{"hidden_act": "squared_relu", "moe_layers": [1, 2, 3, 4, 5, 6, 7], "normalize_top_k": true, "routed_scale": 2.5, "balance_loss": 0.000733, "lr_router": 0.000507, "vocab_size": 32000, "norm_eps": 1e-06, "beta2": 0.95, "max_grad_norm": 1.0, "batch_tokens": [32768, 65536, 98304], "train_tokens": 620100000, "max_steps": 9914}
Below are experts of layer 2 (counted from 0) of a mixture-of-experts language model. Rows are named router (the router's row for the expert), up (a neuron's input weights, with its number), down (a neuron's output weights, with its number) and show model dimensions 0-191. Each number is 500 + 40 x the weight over its row's rms, rounded and kept within 0 to 999. Numbers have three digits each.
After each expert's rows: a language model's description of what the expert responds to; "gets" lists some tokens that make up at least twice as much of what it gets as of all text. This comes from a sample of Wikipedia text that the model never trained on. Tokens count by the router's weight.

# expert 29
router:483487454486467551423532543501541539492470456513498519389539518466512500486521431470521524496567438477493495459550502487499486475560517610513513510486521468510533480424496556581506497510524482472489456501465485453578475480478431483596392461528506444539436443477491472460494542514534449470477463564500528528518551502542454515539531498499525506476459490617499502461470529483580462552514579488496450547538532478491488474529529569534477584529490455518454456517526399452470527503471508538500489510521524510536416535496522516515534455547525515538524505462517561517593547512569560490
up1:493502463549498516474512517516502509476518467480560543464455523527458481430569487490506469468487470500432520456585494492544552486525479542533446525458515497532443533423435496506505352466542488589433550532514545496523528520504468442559439535558469471467500472522519492464524536468582501504503516557580535501532522508479512565495534483533511567451487496520499513458514461541535484509460483453483542528493536497473435431480507492500439525522457530466512560461500435538530439483461484570505523434471558449444482447529549486534547353416501486550470468490498489508533519444470532434
down1:461486500461422467465455440506490470465525516514462491578472517462449475495660524563482458515501415465516546583559517457490477516482471510547510474487475520481513569460505471544515501506505471510418507507522530472561514501534464511497419470493568422435514420520491484553485547483525492498463469479572531506445484514454464528474554508535514510538498486521452490523555477506433489429557563456557479483512588499507507468576516489511496541562525513486393462459510471472486450533457512487486583537555562501459512459506537538477474483518523442470410516495503489562494576527526558496
It responds to: Pipes after a name or number inside data tables, and past-tense verbs of results, such as won, appointed, defeated, named.
gets: " |", ";", "|", " won", " named", " 0;"

# expert 5
router:479494474510537597530506507482585516406477513544464555517547522497493530487489448461466555523551425437486521480494487493520464516532493556527518500536457480523446462493458438483474464515469511501546476486506466501454452522453530518548462473574527483485431508545447476443440557490472513495529446506514495497423461497459606499532519448529578534499451525471510472486556416490555532497456450451381534539483524504518505514506492534577507581510564462429539444538533500464434531555484582541486482529515484459470458491547464514578464492534499520523507519436406478479538573482460482487
up0:515498445522513525566500553488508480521545496497415545504500501439525522520449501486533565477476474453524419511560560488517541486535534538553501390460541505560496539515517496485508466531583502525540448477510530522491547594432510446516478423467473442572482551523487443482555520509529522474520502528481449452490544464418532470459503413510523496491525512509568434494422563473500543508482445454505485508441454541535523527504517529497511443483496451432383454476515528516520449415547490519515408499555501503520425519401510506526528525464519548504517501512489436512495526424459513500
down0:550543473457472559497392546509549509564426604551521472493507460536484411472509594527473496535491480496490470527542484541470554490431446463496493565520447416486525500491452434517542568514506517500553474513455489458571464484550513485449525465472443485544512546467476525516515493472512514420518515508418581508504496459516543478392439506493515435512532472463482484563520546475508534515492493500507509581511513493508451445491574553515559535437489466463520502472537535466504564474497520508515432447523481562487447422579513477502471500493438510421507529473517449450484515551490508494
It responds to: First token of a new sentence, line or list item: line breaks, list dashes, row-opening pipes, pronouns like he, they, The.
gets: "-", "|", "\n", "==", " he", " The"

# expert 30
router:493580549502478567522507512558564541498499507530481539474517530511553498506506496465580412445526452521506503425478506518494517462510505568484542512473519451568507446423448478503463506522494481462513372568521554482490482468423491529590475445600540441497439451516509463486439440551521520464514530521552528514476525424491485501557473493504484492489442552551553450514493537529573507539504505436466521496550504468466549514490432578484521550535549543548527470504530552429427503503503522478559567488534529537473514495482506453547521440534549452440463509458483514545562519505513542508
up2:394576532486512441505481535526557564489546482413536507541477572580466491546475518414529512490532490442588474506547531511553584586509553493513488466500510489580481508453484465484495519566483532478500475568517519463502467446506510537535468475511491400460505418517439539477506485466446577527483466494509539521504499455547508476465505492546524522556485486491527527508509472475555453456503453504547502465457503488440462463544515503484551476499531458466471399554512434494439537541469534518520511410595572498540495484488479503494531504613437481474533540498464553509475502482492469513
down2:548482527507527476534518468561447495531464502454426477508464510493497423500562469491481417527503445459481537507528528501547490414476494507460561558472479502525436471482554501572439541506455474457431442534528496524487441459491487437498465506444512513492509450498534522616480526484490465494463596486546497570464444416503491474541463478507484508485431477494490496453397589430468495514534499462512563503509522460487510519521494551502483494548501578476530477487493568524482493473551539484571491516474561590489520467573571467488531534430436476479477518525480522416532443525466557451
It responds to: Pipe characters and numeric cells in wiki tables, e.g. header rows, scores like 0;, percentages, plus some semicolons.
gets: " |", ";", " 0", " ", ")", " —"

# expert 26
router:493532555453527511530568540561505555476496504508526528508503480491513494546543476479447569492528481435528445437410556493466504495513496533461551527450494469467501500396487552532441542556464611530528386593499456479512488483416507463511517532586509398528467526529528451515402476567517486539460433477500540556459573465461498466584574476500495436462472471522489455450497476517583498497484516473451506470505466514519510495514502529517518491542544522498515485490497568490471560478513574495475530455532513555476477478477516538522477505521545491448537504469479547562552575489517500531
up0:532536512460503484566487556581508520487536563482483480532575485509564461525463475500489476485533487438502522498466540448515512519496531463453515517525502541504455485475367549520504489480460443523516487517553538518548462565402535485474425549504515530536456408522532490476433493523529485610424526501513474508461490467537512571442537385525504476454456541467450485472523503527505498515519429507571489461426486505497475568524462539427504478508473521503506523557543519477523408528509563433489480451481478443530472502419508545519485498493433554433536442453520513497525544529521474444
down0:496481453446496485534473553513497396465514530462445487427544483521461526560534525529464498464535465492507458449498521489474500538487523432494561533497489459529510552409456532478605563498488430518510511522467546471537487499483515534516527500448515496464474503477445505559438508564515482568470496502478526452555463508490502578478488491531467464496487436466547568487508490472485457472517500588484475388483506469483519513491450502464498427509512524484534459509543561488465486409593531479538453425479524535477443543570598513512515497530542445476480587512519517506542481453454404413
It responds to: Role and group nouns and the of or for that follow them, such as age of, members, Minister for, headquarters of, plus table dividers.
gets: " of", " for", " with", "---|---|---|---|", " at", " by"

# expert 17
router:513519476513417528461504630507517508480506489524504501448483488497504458539469457419446538511574497461526499448449509547433423464514502552514516512514553465515599476481475467540490534457526530487545398450518481467472462440465465506575443543519543462537404433524447431446487567430499480482492517479492566485459495457492495475537503475488528519503508527539490439512566453525574449522460528482519462538519510485542468500517520531543559543540481492511543461539548515473497531480459510551462480531544531480540409472475497548580437494477526498454566578472472553476565541492518502437
up1:525570439538457523519496513473467507513520418474512521529518475512515507512558442507522541470500531516440459464442537464532488569496507580480587514517518494552616532505478476526537497554429515550512412517544475550419479510478480492541505463548425508527527494534455501454522474579493505559469515512458507469470506473536537542482529396481554502455489530472504507499412516397510529424474512517540526495500468483461443465545497538493548509495551536550453533474505495539538538481452528513608443514539520442552479450506494479507498600449496485483568495437452511535479455470566537566
down1:498507547450527491449551554495420500578547524577499490505536473510545465494469474592522550492529557508521544610453555518473517555500409437537555528550469428493541493500466424495536441453507493464475403546501548459504518525486579509501568497506548398497531493504456534488482532560491485556442463504483530543503440475525569460514490507487510504491471485493524567530538478512423504497469546518540508478481500520452523468438547556486533488525462536454511528514495600535497525483527486491514470462511456523464444598524479530472519593549459502499513457497545560483551462442529458508
It responds to: Pipe separators between table cells after a name or title, and given names in lists or rosters, such as John, George, Adam.
gets: " |", "|", ":", "=", "===", " \""

# expert 15
router:509505520496525542501481525504479528441486379489434545457563577532483500528485463461478492478475495428513472448560513526496458534470486501454535496510477454577570467468514469460452447515453562489508491517490535500546446467467477553548443447521501475564453450504503464517446444471511503544499539472490520564493493540473501505562562525550520440492511447464581406475525543469533545531531478424456484469560492548508462574485529509503417486523453487513475496568613492466527491456520440526461533551564519486498408568530510485521487560527531470482521540454497475439520540547448494418
up0:455515497528547516535520510495470484563485459516455499474505559579466569484532533467483460474535529464507501477507614547518540484546553503480465523490524530498470487477433452486480516538485516541465474503508454505431556491484450506516468487563519489527507480564488406486452517453468536560475516488509551603576536511487556476529540466476468437445438514404559506458524487458552554487543467467450422447540530575518514553618468424468484499415473439510489525457525503490497520434477495525488543531559551527514446522548546553479474489486503458504546577523446517442550521523518514457
down0:455446437445393460480480428517506473486505475542518499496455470479467498521451527552487511483540524511499517748515482502532437474516383451528514503495512503517504496544447543500452515499466522444466570578532478494511509504544447481504584516517519524530585512526462481504465504500547500486455494546494509514535526526466492499491548489523479486534454534471525466498494486478497506471496460496533434461508497504519520516499493464489586425497559493526461479493502490547496439497556489515565479488501485462520596519426472461506480479517511499557515496544439493397498506575530563478
It responds to: Punctuation and fragments: lone spaces and table cells, opening parentheses, hyphens in compounds, braces and backslashes in LaTeX, mid-word pieces.
gets: " ", " (", "-", "'", "s", " \""

# expert 3
router:402503511468460480529573499457526545508447434541490572428481534528532572501533492506512530492506506464473564461577496520467512497482514564496472476514440487462514456409487542548470456560456515506482449509484438471466529535470476472534493505554468427522465466527501424487447500478472512553530512544527567511438510583493461498567583435500527495456433535523474467484557506512517491493518468425442408497574564504540509510535515499515556511568507516553483461509509485502447509525519591593516502519544542490545458449510500553489432542481531523536526525516493501578543562475522589508
up2:479451418471473527504516503445544494480585428598551499555507500425448480552471505491491495510552521488408470494435475534464553570543479543436489484459474493477510517508424458429522454497442466505441524554515514479489444433510531501460498506543529504484505550452523443547438538575491471457432516565485499534452484520494516511519479534522445525527523449447496524454462550457529506473497511514521452531498529516446482443580536513499476435450503477507488525545534450425553548463479511501565547457522462524583422462494554589507515491558511525568428495475465484525489529498466460564
down2:533563511524548470473518509522501557457596474511507552525426480435540543489436540490489478512507487602520517465520501496586569496478469538545522523443512529574461501456481476500591538523514493524562434579525479509464506530492446497528543488510503417494500527466493512530490512543431539521415535470489492494414531623479486502514528483429537480493498475521474480512542552578505462511455487458512532500486449550439459490554517482468483494497511531489497504485451448461516478517578438563482493519481565471566545497483452507479475397522508564430499566521560428476512504472579532497
It responds to: Verb suffixes and participles like -ing, -ed, -es, plus commas after introductory phrases and prepositions like including, into.
gets: " to", "ing", "ed", "s", ",", " of"

# expert 16
router:506490472456528545527552524519550540451484476397518535409520531532480549455480459542556514500604475416536475502468504484499553541467526539487445503510538450503470446438519457412506501537472486478511434422516491480533466489489491546560479488512533456527401441473471486472453459548449551515445523461500518519477457507498463546526499510513524513456490553589551562474452539572530482535495568485447556476551485420499519511501450526467498611455437464467545457487556536444476566487509571513509496522498529494517457525491474439563452477522484519565503488457537470524568514510453474498
up1:480475501513506497571497545586495518411484520530545435523474515478522502481462440453536456497525544455504584498465563489464513433494520482473457490479500553547441505434533504530486484522523500471481460564488506482475583510482462517532483555530515423488463492486469541493477461521494497507455470482539588510508550549510500513518583441485533503475409537444441460484538501511639545447444504495464436506509575455557555537470519560465455493492466475436454496485539460493444540444413490573545545544529455467518506502446471540585505442518450485516497459501440483509466533464567462488
down1:509415521420530408518526481505482506549465569533459482544534477459500448536545483562479485508589515405539502503509489468485434547513500514556515503501514488490439546484535505473492487480479487487541485466556475621494485528511530460505582576534575424454463564443471559503451558517533489485473487519607540441507475478523515518463514503530466536472443400499544489536498499492484485456511536425539506519525514471481493549514456557506507508467433571533541457487521543529505569543542557510472487540453574459374539491514529520533470508479513519517529484481527487508449504451550479455
It responds to: Closing parentheses, brackets and quotes and sentence-final periods, e.g. "census)", "album)", ")." and '".', plus word-final pieces in foreign names.
gets: ")", ".", "\"", ").", ".\"", "\"."

# expert 7
router:455515471482495531483495502546537564486427432503505510453520508489510558548534428492519483513554508467575520444559504554465525520502512554505493558494474473543461463448477500498424431465552489501450461495505457474464484491481494522517540468560476468499439497519485446431433430521552459462533539471507523462463513489491508529499557439470469460496492508482526515481568602422557588493410543486523597505461497461462430561512479554475517546474517571471464467496565461525471563484536563567459502546470469441463481522510459414562477503576568519522517491477508479452527557535455530471
up1:528522424560534520453485526572500512517528559502531498498522505588463591519560551505459477411438517476470485505520422487491427562446505490439524519513456546476443504531480502505529465461440530514405488421491476482551555494486534509525474448472419508599453526451454483560490522516555500559442506481472555446547509515554537528544520540468514534499500563554428551510494507513498505499522459480522458481528463515554436559564537489557466497492501552489474518541553567512453491558511519537563566514556465504536535476498462470433486563520517508575487540524528498528521490590534525483
down1:485557493494527554556524438498563537495556514520460459424461490487542484513508555497443469532496537498529498559473477444529483443478477452463459460517453460499496416514509524497469524514438512412461504486532546498538465463476465564459535514513541513491490425409522442523421484506500490538496564527544482520465567533463435464465452482481567508501551455560525582529535473542547487477491598471418465474524541469508483491448519462480556545518422460457468557510489437575458471503488505574501457483541545492417467487489560443473558514477531495530414528497454471553494541550463472533
It responds to: Line breaks ending infobox fields, table rows and list items, e.g. after "CAS no.: 37250-89-8", plus copulas is, was, are.
gets: "\n", " is", " was", " are", " up", " were"

# expert 23
router:504531455513570562488528514507526491430513488399471561475490480608468528523461470460486498522537512389508507487556520566415538563478502548515509513486495512468561428404453483422475467517557529528470447492536519487512474501459510494535498459548464491556452495549477519501465458475541568511448533511500538491535496458505529471530462532527483490522533493520544479505501531538542526501546426450475493475528503439513428482520493521462553549522510564431516441524531541487460486458550524568563502588524559427552490474518522490580466493467519537456551507431575495450502547526508529406
up2:513510578519552460470518471511477471484496521462501539520441489545541494538423517494478509461495509515423436509611499474542487565426518529440478510566509511526512475477498518513476499483453491529516588457559495459484554425438505495537446503503518473549454533527470409499511457514531535498515570512454580517506558470434526486540496558531501532466468522506400523439448515558530491474512464462552523459511442508435530543620486504503465516518578510493514445492511497475487554537479539472464488444511594502602519517462515478574520525488567452465492542482483491527492511466477410564
down2:513504536481496517495467528468551438492511509609499396504567467504497528530513473435485547507486548464574523464525495499477518517545464447540488471547493504432571537464497526498439496528526489544491457534429484516520519393520482437483495511461470514523550588483533477503473537510529447591503564489453557498529528486568530525582556461483492517461451573522517442519440531504499476520447471548567486472529485450548547513531537416494507535436534503568440507470504531586474536530510511479487517505516507542477562549602512527436474502513569523501530540483544483492552487409559520458
It responds to: Sentence-ending periods, periods after initials or abbreviations like Mrs. and M. S., and single letters inside split names.
gets: ".", " ", "c", "d", " a", "t"